Experts of a small language model.
Size: 12 layers, width 128, vocabulary 16347, 19.2M parameters.
Experts: 64 SwiGLU neurons an expert, 2 picks a token, a softmax router, 6 empty slots to pick, a shared expert of 64 neurons.
Below are experts of layer 9 (counted from 0) of a mixture-of-experts language model. Rows are named router (the router's row for the expert), gate (a neuron's input weights, with its number), up (a neuron's input weights, with its number), down (a neuron's output weights, with its number) and show model dimensions 0-127. Each number is 500 + 50 x the weight over its row's rms, rounded and kept within 0 to 999. Numbers have three digits each.
After each expert's rows: "comes before" lists some tokens at least twice as common just after its tokens as in all text; "comes after" lists some tokens at least twice as common just before its tokens as in all text. This comes from a sample of Wikipedia text that the model never trained on. Tokens count by the router's weight.

# expert 37
router:475489475405408438512464490459546496525507467490428538521591569575599479450484485466503389591458422438523529505572528447513555476499602523541484470426560427534553518525408474529581443459452476454529560454445485555434535513487482532521435452434493448461486532583563559424527436541581532526547458523579568448523441544510466492472456509583459497513540495522428576470509462433618468478492
gate1:524418559558517481520587519399525503446469405505504486512401536527540422511450485470410404510549507480452560509534494474555544491515563542554402527528475462481455554592409494494592444515541450468479562485439475550475587499435552417454470464506484546517577474560470496478545524516494514499405484379572532436445543545483473451448457464553518520524550576546486586467490555466553456389430
up1:594549470498520487462463537596425459576573472436421535436527469517464497528497473544558540517455511535468480504501547508450471480518468488493570533422517560508499555509547467472541602436432462638570457457548490461444461495514459560530546536522521594484511452484527548486474503446422510518579508595450445520568503495515581486479500439510485570399574430521500392526570428481372493615538
down1:455464477457430433560574565468509509492526556520480477386421545555462594498494500497475455579463582538475501427471505407421504432531539452411462511405497435489521480456513460444576461512474477545469524541513526492448582544468593524491454421612505487488596422500512505449464470520560530489461458416605527518630507508438500515541511434512543542443505448437481566539580560534559535542517
comes before: " the", " a", " other", " his", " was", " its"
comes after: ",", ")", " one", " more", " well", "s"

# expert 21
router:565576525490503599504439473480503541490492510565577562485546418515559472500515509579442550438582493474567495403530513470527499457481421536513589447589434462556426458444546438431574512574490422456485538496487466523595481492530434552536461405483573554396479557428461568532481487596458524533532491514527464538558481454484400502434531466452464550571476525485459587515464397464461502464487
gate0:450375535472544484513506481459505560477603403478528425555388507455500472476460495476566487477551553468561560548555514510576469464595488416585490514446464437466481517513526486476584445550574502511539446521558465536475430457603437538569563536482471542516539418470498545481468402511610517432468504359497477420485506520482501545513486543465580512478429516506465518523594564507545515559554
up0:438438499496514558460486473433509546554554463532540500494471462469512449465509447490541509471556491456549528523562492490535490434583463399609535487519445438487461504482531416497619506584595463457513484482580424450535444450618459517543518467461529564450493440442516518514462436550614536462481537395533437380538448464456477559477565561457528558522416484445431573564532545528502567536535
down0:451612482540615435404495455499490540627495522599431459470551464404482531402468520472459465505502422573535524509488461514554551476501482450533535476528545494581528566399547498395562464498417550497558605546515513478493505493463413600578504418498487477448462516524491558432459446568467457515509452537565499556460556548516566502518424485478482576490443496565430516542478496469482450527500
comes before: " |", " (", " |\n", ":", ")", ";"
comes after: " |", "|", " Total", "(s", " •", " °"

# expert 18
router:466403470517535561413509429408410562447512400493483514481428629525494495437423587480454499543517527453494505475485553495519474484523477504523510503533505438558422470468480417549467485518543533561489535556572608443487429448570554481491538449501567540551619486536481463476534447487538553497521537453479514437502446431557422518607434434509481538454430534494487496592530443520574424554562
gate0:467514505558486530499510455355410478607507420464496523478412533552481438515602400535477528474427482494458460585547497450539477484523412471550549524543682531479501531531527513470482557419448492502577529454565431475424513526582400477512484516542542548502518516489442437489526518459555494489469599558505415504552556584627502467519516479447465483514482531482485508535525531511543487443540
up0:479467566462468441485484563643471498435514557525486433499598496450474517467460548441471497496586435515566497471476471542540532502556562523547411484504424536486511480483547476512511537550562583493437485548478570541548573470470568507501509533454526419462466474510530529516541415552506525490615427467495495553446562413401463571566412370531575576407520517509421484507473524408469516462462
down0:467435490609465578531494446388589514481493363500447587490512630452477578513434485541425495482488528518509608490500507482487483474581458548467497550444544559548502450535462513413488458508445508511501497530548540535554486545464436486439434450508425561534516466608526465541493574492505460490487513524389468447576473510485478436573533443487466532562505470528461520556482502543601405492398
comes before: " of", " in", " for", " to", " and", " that"
comes after: " a", " the", " an", " first", " as", " The"

# expert 33
router:547413575521489494474584618471448521430527484448536455593556427484523465541494546452556590518480478449435567512452480480495512516504558407504423481528492422507453446436556477502422606562488526527478513452503538467537481586444400486529443552522493538558478414584526506495568586452505519469494441564602438528508529501408471459521535550562564524427488453440502580461500543420464561464510
gate0:440542570427556555491502468464432549496571541526509559612469581496481526485550357557539496478591484401454441504520473511497452454502505547432516589527514512355512461449496552464510514538485449515522466467402518561534553531495450586478455522463543482493535506446492375529411488529476499396558493615415509523469559561573534497523464425436490474513471523473491496550529466512480543589517
up0:386502518377563562484496498476459493534553557499538520581575499490522440487488406573540551477533503418433463527516522423483454530556546493482487442495554454316494398438551564479460543514537458499468454441452488461535486585460389521540445511432487570511597503496538454530444535497485578461556421546474521539447536530510570493502501499451469527563452459450504497537579425517456571550503
down0:536534576486540516473538455496527532532436546467556477508553450567513543476526543467570500401481511523532514630511435584409488552472491505392497528539363511476518356413436473473544464620507549514568523543403453499571478568482516511448483545554422435513548535463588444494471508444492539513438461545511477538484553521449512391527465496471481515523539536456445388471519533452472509544535
comes before: "0", ",", ".", "th", "5", "°"
comes after: "1", "2", " ", "3", "0", "4"

# expert 11
router:468370470601532570464491528517470487410531520448555539555437542481465465580438408541437546535534566435486497533440443471513453529463531489448574419470477424500461431552479504533551531550426501580554477488470457486535535584468492570600437576475524577579523530576507443428534501496516470423490449580456440579532551432461556450489525468493492505497530477429524477389493515528576561465454
gate0:512471469546477541579534550509488454511448460473509480563602514461400483567467431513434516515551471526395592527436551462474537466520528631487519505477485506575492425473366469575447451518526550564467428558433562561419465523554513528511486480484462582500526502490574494469585460505509448471529467571542448471564570527505576495524417415562382522430480443497519492440507511542558431494440
up0:535407432483455532550511504462573417471360476488520547545562505483487482558493440527397503496522535508399593561468483504466570464478583483562476464433475453498505447547441480514502424497525485559452465517493503557411630546613503561547516480542544564554469409529518537524559497430531457518531432487558466485541474544478605461632454516491429523488476477476549419457471510543541505430520
down0:527493486640506446446524442462543532439549495510502529531489454514537534523450408512480601476523584446487449468614466510438576572545598502492575568447535456467521570396479518551409424477521557514509522515484439569501409568443495516482522520512514556514506509482425507452456532501549417518383472486444491471537445503459462402463600461473524558638484519484508455525519572470460479473553
comes before: "–", ",", " |", "\n", ")\n", ")"
comes after: "1", "0", "2", "9", "8", "7"

# expert 41
router:537448426448480430428447537472433476550465597486475475468541495583534463481534435445504566428485609527511461527425448524558545540467410513473475476468408410514506563492521480552478564513498508456423412416535459524463580484516572587568528454521517542528505580555451561581455552552520517581481463505534526536479413510434454426562582444495553486547456518464489506391518503436465556583510
gate0:453507403557586562450541407501516554533553524477579608567464532551491490476531540476511451484552491507477449427503525549574443493542542452466600461467416527447461531416576556488511419522523590481531536502619429535517403471571503476553574445408471517513559532491487480456491444520465544516419525462575564445446502504503447548537434494550432506448536517443461582507393511484556461540522
up0:529510523460399459620513495532474400430507453470452449461455493428530638590501507546477499586483517449443597547506546494469516491543541506600488498473613508509530404544425476517489530471461398536442529504417564470512538508509555463474499504511533459459436430447483531523559460436539453507551496482489443446560611485460605491436478541477509528435404465597477432521489568499513509474461
down0:571421595477530496425543559511526498450516501524508446456467493473481577600545516525463503514512497500479390489549458537543485531513463489550382554516474494473496422531512471470540408544568483456518404505555420437503611449470539484563524478550463634509503529533556553547506582525476450396607395471503423496534471454450528471528514561422553515500470570526365460530520463543527480468470
comes before: "1", "2", "3", "4", "5", "6"
comes after: " |", "7", "6", "3", "5", "4"

# expert 16
router:426546519563434460464608483476446503495482420475464496462502630580531536538430472478575483538503442508472518445551435477496531571441479534497549496438512547486486446578416533506498431367536510541568539487507460447444503453509390579496506526470558405470554528561584496426526492463465514395537474570532563503539504563568486542464392453531452518435576507536494465512551515560515432440555
gate1:464527556515545525436520525477465509469549512504522488607519467509493410466487552467393530472556502459583431554493512605519575494559495453451494413541587537565482452525435415517474542542540470535540502448510458616502469598479481464456403422454506470588511572505484619454486438525547456456464506555430448452546514477495500550463530502457432531540400529463562504446479620581509545563521
up1:562470453491487482590504509522533485534504437565450491405479462499515560520472487574574472510450527512434539411454526433538386491435555566465468472431408430474471585483538592475481493466460566455511525567502580459554486501439525492555529528574467520482502409426512394550517522402437503591536613456547487529427478474546508485486456486548562546491575460564429538525490375447521466520470
down1:535487507535544503605518418528530562493648472502561654497506478478527471567522508557491463508526497432519554472490450521483457498547546415535571496414546403428442512483520501486561505543577425481592457453457499546560439459578513392506457490463475517505444464535411467566473458456469433482463521452471417520454419525559421479538525502507472543545482536556439450476553524636502520527487
comes before: " a", " the", " well", " an", " part", " he"
comes after: " was", ",", " he", " served", ")", " as"

# expert 8
router:612428473578584441501482439535595472515491495491521523496463471439438436457522493451521495410504517448521561464558433566575478530439515524500416452512572520535578549489583524462475535536592466605547446535570518445526533507472521394501458483594551579558483473534513449596436488424461484534487515496447503418551533553513527429433520515449551557434532455443465506530501403460421486572527
gate0:451524545428502406487482554635537592507369478522467492558615566496514465502464509428464491495505355508452553545531428479477509503532501545555458502528552512511508520530434486417416438474534530475482503434425483509452488412509513539489574533487591529526445562541595469444492449509487555467536500506483542407474527548526510560465427456571522399572420505492479446461573532490490417505556
up0:385535480415485536573637463499478390405553468485495538461447474551489526534467480527541537544512592413500517629477618519445512483478433468511516565556504551461466402525545515534506529471441541471554457482447531505537460603592480553455539495460428470480564414486417574436469472442534473405526461543554486541505555494482548547569546490485509537431465484514483552434473489470479530446494
down0:501439506498538461495569432446493502568546487493510481527446522554477536549568516414410577458512450496439540424484427436645533490513429561519380482496455479516440538473533548452412457559556572489479461508489535489455472528515477446502427486520452545532530524569535551587422460512547528504549515646552521502532493499496497488534446497552620478499575440517365493451543517390485457473468
comes before: "9", "0", "1", "2", "8", "3"
comes after: " ", "1", " (", " |", "2", "9"

# expert 14
router:466435513588539609474453475512505507408575398531477481530444494459437576557418602470568520494502513462479522558497558535522561594591474600448545541605473570467425412431435484519489514534461591494497577473556444481482403483501466442527547565497468485473565515412492517470571501487512480532470468434574471455522493413559469526492493558540460511569465460499499502461477430476487387509471
gate1:472463388505538517521505490479518491474464471446475574626413469518491521451445401567486489422448499521494467424487451558550573516551442535470525536473571556632574535532479482506526434502521507461471441447482521528490463518471542580518438530540467467513377523464507568619577511501628561587463478524498563489505577422514415427479530462445454454452504495485481539474524421570467550516442
up1:524498516396512467546521450533530542533496532483573573555500499410568544516558484512492467595534486470473412569537474504527474451437445503446540475601494462473477495471457609460527622556496515450427505540468554615504532394435682496510469523490478403555501455604522487538490460575529452495546500505472436448478569435470481572563479431501532478532581514530476494454504496472523568491460
down1:507575489548570542448542564493503491439594433526422464444501471489536577510494485391488462480555543564553504501490466488483485494509475541438406554402496491466519480493535538472449456503563578534526514433614459460467482667538382494482475391555456522487524593509510487487353569535536500476422474482450454536529467601453507503475495485462519596519532483447573491504515570494475453487546
comes before: ",", ".", " was", " in", " to", "'s"
comes after: " the", " his", "'s", " this", " The", " her"

# expert 39
router:545437474515471440561469486502469466566532508452530578487539479471510475535543548448470545422495458610424497483431493466541520518549491574413449493500417594572487420420426545385494475567472549440612454601452504526553495468420507436540576553579465480547481501568568513559462544543468491439529539536455482506490565534466500432421480436549560507477623485444433474512520473447453516486550
gate0:507549476520500519376527587580461661467507455470500523459457524572529518572522515546447516498549402486399441485458588491455447393490447533471494511507473443556488547437557494461471465511443534477516384503497476545504471428422477489533486488459479585489484580486406519546504544557486542543475461510546547585565511439449493615507488493409508445529544596504459544579432542457487538460495
up0:461488516522424444623477458458494384522425542558528534474568499458475438563515520478507498440515583470544501538527461503515525470567559586530501485448524476499494470546481529462594514465621457545439575478608414499518517475528623501404582488521572429565531480482506416497492507496528552494520510478496444472499501461553458336477492530550482577511399503543397409508492487529552502483485
down0:503480618471489488479570462572579577520479474511541445505453530494403454462507465499532440462410471527511536567487445502593478470635590484475429458558607547452486476479488442434548559444479539488501547520431573419455627461493465487428478490453486564487478487502530496588545483547495477412477557525505514498471412531509548515377511504460460564553584458494492490524571478485477378525505
comes before: "0", "5", "6", "9", "4", "3"
comes after: " ", "–", "0", "9", "_{", "′"

# expert 23
router:539463388465402521458454617441485492594479512517509440463488504581563497529441464472488514515592504448499559455587502454517518561491522470605478463440491462559495444428499499538520416561414399534459393447501445416553462552443510528512454535430488566530532517537537485600540507386532471496564518570595522466551512533449594513488481471471492576511573480504439444432511479492518516526457
gate0:520573442489569579426477449442462490579492495499522453460458552485537421597479441585451533486607435401499497611536619450524492365529523493477533505462516537514525497514508554423540468535374515439545447539577531419591480486567433532523534584467502502510507509487519462413471539493420504465554436529518524445442490503412544420523509465496527504487454533576471502514563464450554504524469
up0:528437471508588434510493412489409506481518445513488483552439507473520547452567486420480488502494501545465488497519520461601487444552463472597470560448432472487404586532547461473477491559412499490527575505585520504505593545512420518489599542516503464501394415521468459495607536484470487498516425421493505447484505583529465441525399597530456510395522552491494604531446455530559509437422
down0:449523451543482500454443524490478472595479475610479545550526471520456567560523539486502552480495473520503502479506520479537502487449533422484531493458530455583468562556432411552490406491432526510529559445427511465554594476558458493434442422525537499405538520414476501531463477486532495555436497514524477538533500543581537496646345542450510556448524623487495556487468398480553507553385
comes before: " |", " |\n", "%", " than", " km", " known"
comes after: ".", ",", "–", " and", " is", " but"